From a checkpoint of a small mixture-of-experts model trained on Wikipedia.
Size: 14 layers, width 128, vocabulary 8192, 26.6M parameters.
Experts: 48 experts in each of 14 layers, 112 xIELU neurons an expert, 2 picks a token, a softmax router.
Below are experts of layer 3 (counted from 0) of a mixture-of-experts language model. Rows are named router (the router's row for the expert), up (a neuron's input weights, with its number) and show model dimensions 0-127. Each number is 128 + 32 x the weight over its row's rms, rounded and kept within 0 to 255.
Before each expert's rows: a language model's description of what the expert responds to. This comes from a sample of Wikipedia text that the model never trained on.

# expert 16
What it handles: Inner and final word pieces completing longer words, such as campa-ign, bomb-er, bi-cent-ennial, embass-y, gendarm-erie, penet-rate.
router [146 115 131 201  89 174 125 169 121 141  81 188 128  87  75  73 105 116 123 102  89 162 124 104 127  94  83 139 119 144 150 107  90 152 114 163  61 103 147 136 135  74  84 113 126 120 126 138 104  79 166 125 119 126 156 101 100 151 105 142 104 152 146 149 114 115 108 193 184 165  88  59  99 165 132  85  84  70  88  95 116 122 104 173 138  95 133 115 183  82 154 120 109  56 169 107 164 110 144  67 144  96  83 112 155 164  95 166 157  92 101 100 117 102 108 103  86 106 141 149 143  93 150  87 105 147 131 151]
up0 [122  80 141 124 130  75 111  95 148 114 174 114 125 140  86 150 120 192 122 117 116 173 110 137 113 145 124 101 145 134 183 135 119 110  79 132 130 184 116 158 155 123 141  78 104  89 116 158 163 111  84 128 113 139 130 121 133 162 104 111 141 179 129 133 140  88 173 125 140 137 168  50 113 110 192  72 101 127 135  76  86  65 134 108 133 119 175 103  93 131  53 164 129 133 139 136  82 103 148 139 160  88 115 122  73 112 111 106  86 138 166 209 124 101 133 139 152 113  90  70  99  97  90 110 187 220 152 174]
up1 [125 144 150  61 113  93 136 141 120 106 152  88 128 190 162 112  91 112  95 101 151  99  68  99  59 140 138 151 104 114 163 115 152  85 151 120 138 147 148  72 107 123 121 123 163  81 129 112 134 194 138 163 118 144  90 126 148 161  87 126 124 161 161 114 138  63 102  85 182 109 105 156  94 163 181 128 112 124 105 119 120 132 165 160 125 156 174 135 134 189 110 139 128 146  73 109 108 116 156  72  86  90 158 121 195 121 194 119  48 158 107 101  56 122 125 177 196 157 144 163 139 122  90 152 158 115 127 138]
up2 [119 194  95 111 149 135 145  97 143 140 162 130 128 114  96 114 149 176 125 132 167 123 131 119 160 112 138 161 160 129  63 160 147 123  60 197  59  70 174 107 110 114 195 181 149 141 125 103 152 124 142 138 158 106 148 105 127 155 162 155 162  96 169  98 176  84 128 131 120 117 146 136 136  89 149 146 162 128 120 108 117 131  69 167 125 101  66  93 100 133 148  69  93 151 100 169  99  99 118 139  88 112  90 165 138  89 182 115  79 165 176 174  64  92 173  87 121 115  84 178  94 105 117 128 148 109 130  73]

# expert 19
What it handles: Final pieces of proper names (ton, son, ley, ah) and place or institution nouns like District, School, County, Airport.
router [187 146 150 174 146 150 101  90 111 154 156 136 130  30  93 108  65  92 165 160 124 143 114 184 158 149  74 148 127 101 114  63 142 156 140  82 147 103 122 154 161  78 148 129 117 180 185 132 108 126 146 132 138 150 126 108 106 140  88 175 145 120 131 147 116 210  84 135  84 106 197  75  98 150 143 128 136 154  92 137 152 102  96 150 144 174 108 175 134 120  97 156 106 159 177 127  96 156  89 118  75 140 130 123 108 103  91  97 161  87 107 142  65 120 146 137 149 116 132 119 113  61 123 177 104 174 101 103]
up0 [133 177 142  65 173 145 138 136 116  99 202 195 126 138 102 122 135 135 149 118 119  70 121 146  68 141 139 116 113 190 102 122 123 130 176 144 136 154 126 131 120 124  43 127 100 114 100  77  78 217 122 163 128 122 130 148  78  87 145  98 132 168 176 166 155  94 115 112 128 138 143 102 150 167 147 103  90 122  96  86 188 171 129  94 103 128  80 134 161  86 137 106 106 137 103 110  95  50 104 165 135 153 122 121 142  57 176 158 124 160 124 113 114 178 123 156  93 123 154 109 137 181  96 152 160 134  70 133]
up1 [129 133 105 172 157 115 124 160 100 150 135 122 144  87 165 135  98 112  94 120 111 138 137 121 177 104 188 118 118 105  85 125  99  66 139  59 158 113 148 147 103 113 142 179 126 131 116 107  69 107 148  74 170  56 109 145 126 149 125 166  69  84 149  59  85 146 149 152 143 110 107  68 131 130 119 167 134 164 136 144 119 173  79 188 143 111 189 135 155  88 164 142 128 167 157 130  87 172 114  92 110 102 146 141 127 124 165 141  95 130  81 119 115 210 179  36 160  96 181 125 104 124 121 117  99 107 104 126]
up2 [169  92 101 151 143 103  94  95  62 118 111 169  97 100  42 171  99  82 124 197 102 107 117 128 143 163 101 151 144 158 125 121 127 165 107 133 114  91  87 137 143  89 137 163  80 158 132 160 134  83 196 119 118 109 100  94 123 165 116  92 178 120  92 141 124 154  96 158 104 114 138 125 119 163 164   4 159  77 116 117 178  75 107 142 125 120 156 139  67 139 140 126 107 156 110 152 149 161 126 151  94 126  75  71 147 129  94 131 150 116 124 154 134 168 109 100 150 148 168  99 126 133 154 145 150 193 136 181]

# expert 24
What it handles: Nationality adjectives and name words in organisations and places, such as United States, New York, West Yorkshire, South Australian, British, also surnames.
router [121 126  72  70 117 148 121 125 150 168 111 110 167  76 108 157 106 118 180  96  96 170 131 113 172 128 140 141 128 183 154  92 155 139 123 109 112 151 131 133 179 100  54 142  79  93 151 118  83 178 148 169 124 190 117 202 129 121 150 158 152 143 177 122  81 100 170 134 100 156 104 148 112 150 165 156  76 129  86 129  62 150  95 148 143 144 153 172 129  97  89 135 113 176 176 150 116 112 134  81  95 122 111 103 116 112  95 125 155 109 134  93  43 137 128 175 135 132  54 103  99 104 181 157 127 151 177  99]
up0 [ 64 151 112 112 170 178 191 143  75 121 172 117 108 118 153  69 149 152 116 114 148 173 132 162 158 113 128  90 153  95  89 163 150 133 143 137 111 137  43 129 129 172 102 174 153 136 116 157  91 158 130  95 194 155  88 151 180 180 161 150 107  87  92 120 150 147 158  61 114 118  99 154 161 123  80  82 156 194 114 103  98  92 128  76 140  95 105 136 119 170 140 111 176  61 111 117 111 118 106 145 125 143 147 139 110 149 127 123 126 119 117 105 106  91 219 127 117  99 181 144  71 120 106 134 181 120 137 115]
up1 [133 219 103 120 178 136  93  82 148 134 165 118 101 129 115 136 121  47  91 180 132 106  67 171 118 117 204 144  91 126 114 105 152 129 105 116 140 109 135  81 169  85 129 165 125 142  68 110 101 176 136 105 178 114  93 122 151 108 109 109 115 148 131 160 121 127  76 101 141 149 145 136 101 103 157  69  99 149 136 152 143 133 172 171  66 145 161 142 190  94 160 109 179  99 135  84  83  85  94 110 116 161 139  96 125 153 136 112 135 151 100 116  91  77 112 172 111  72 114 179 104  92 171 112 113 168 109  79]
up2 [131 195 138 119 192 168 102 185 110 112 125 125  79 135 112 111 150 124 144 108 120 123  63 119 123  81 148 144 165  69 110 107 116 179 114 146 199 161  99  89 135 146 152 132 128  99 162  70  89 138 157 111 172 146 120 102  80 125 172 147  74  94 129 114 154 104 189  73  92 181 119 126 143  72 121 155  98 188 111 125 122 204  90  96 164 161 105 125 126 120 140 130 125 111  91 121 168 102 110 146 163 161 177 164 113  99  73 160 153 106 138 147  92  99 137 129 112 145 136 174  86 150 150 189 129  76 132  79]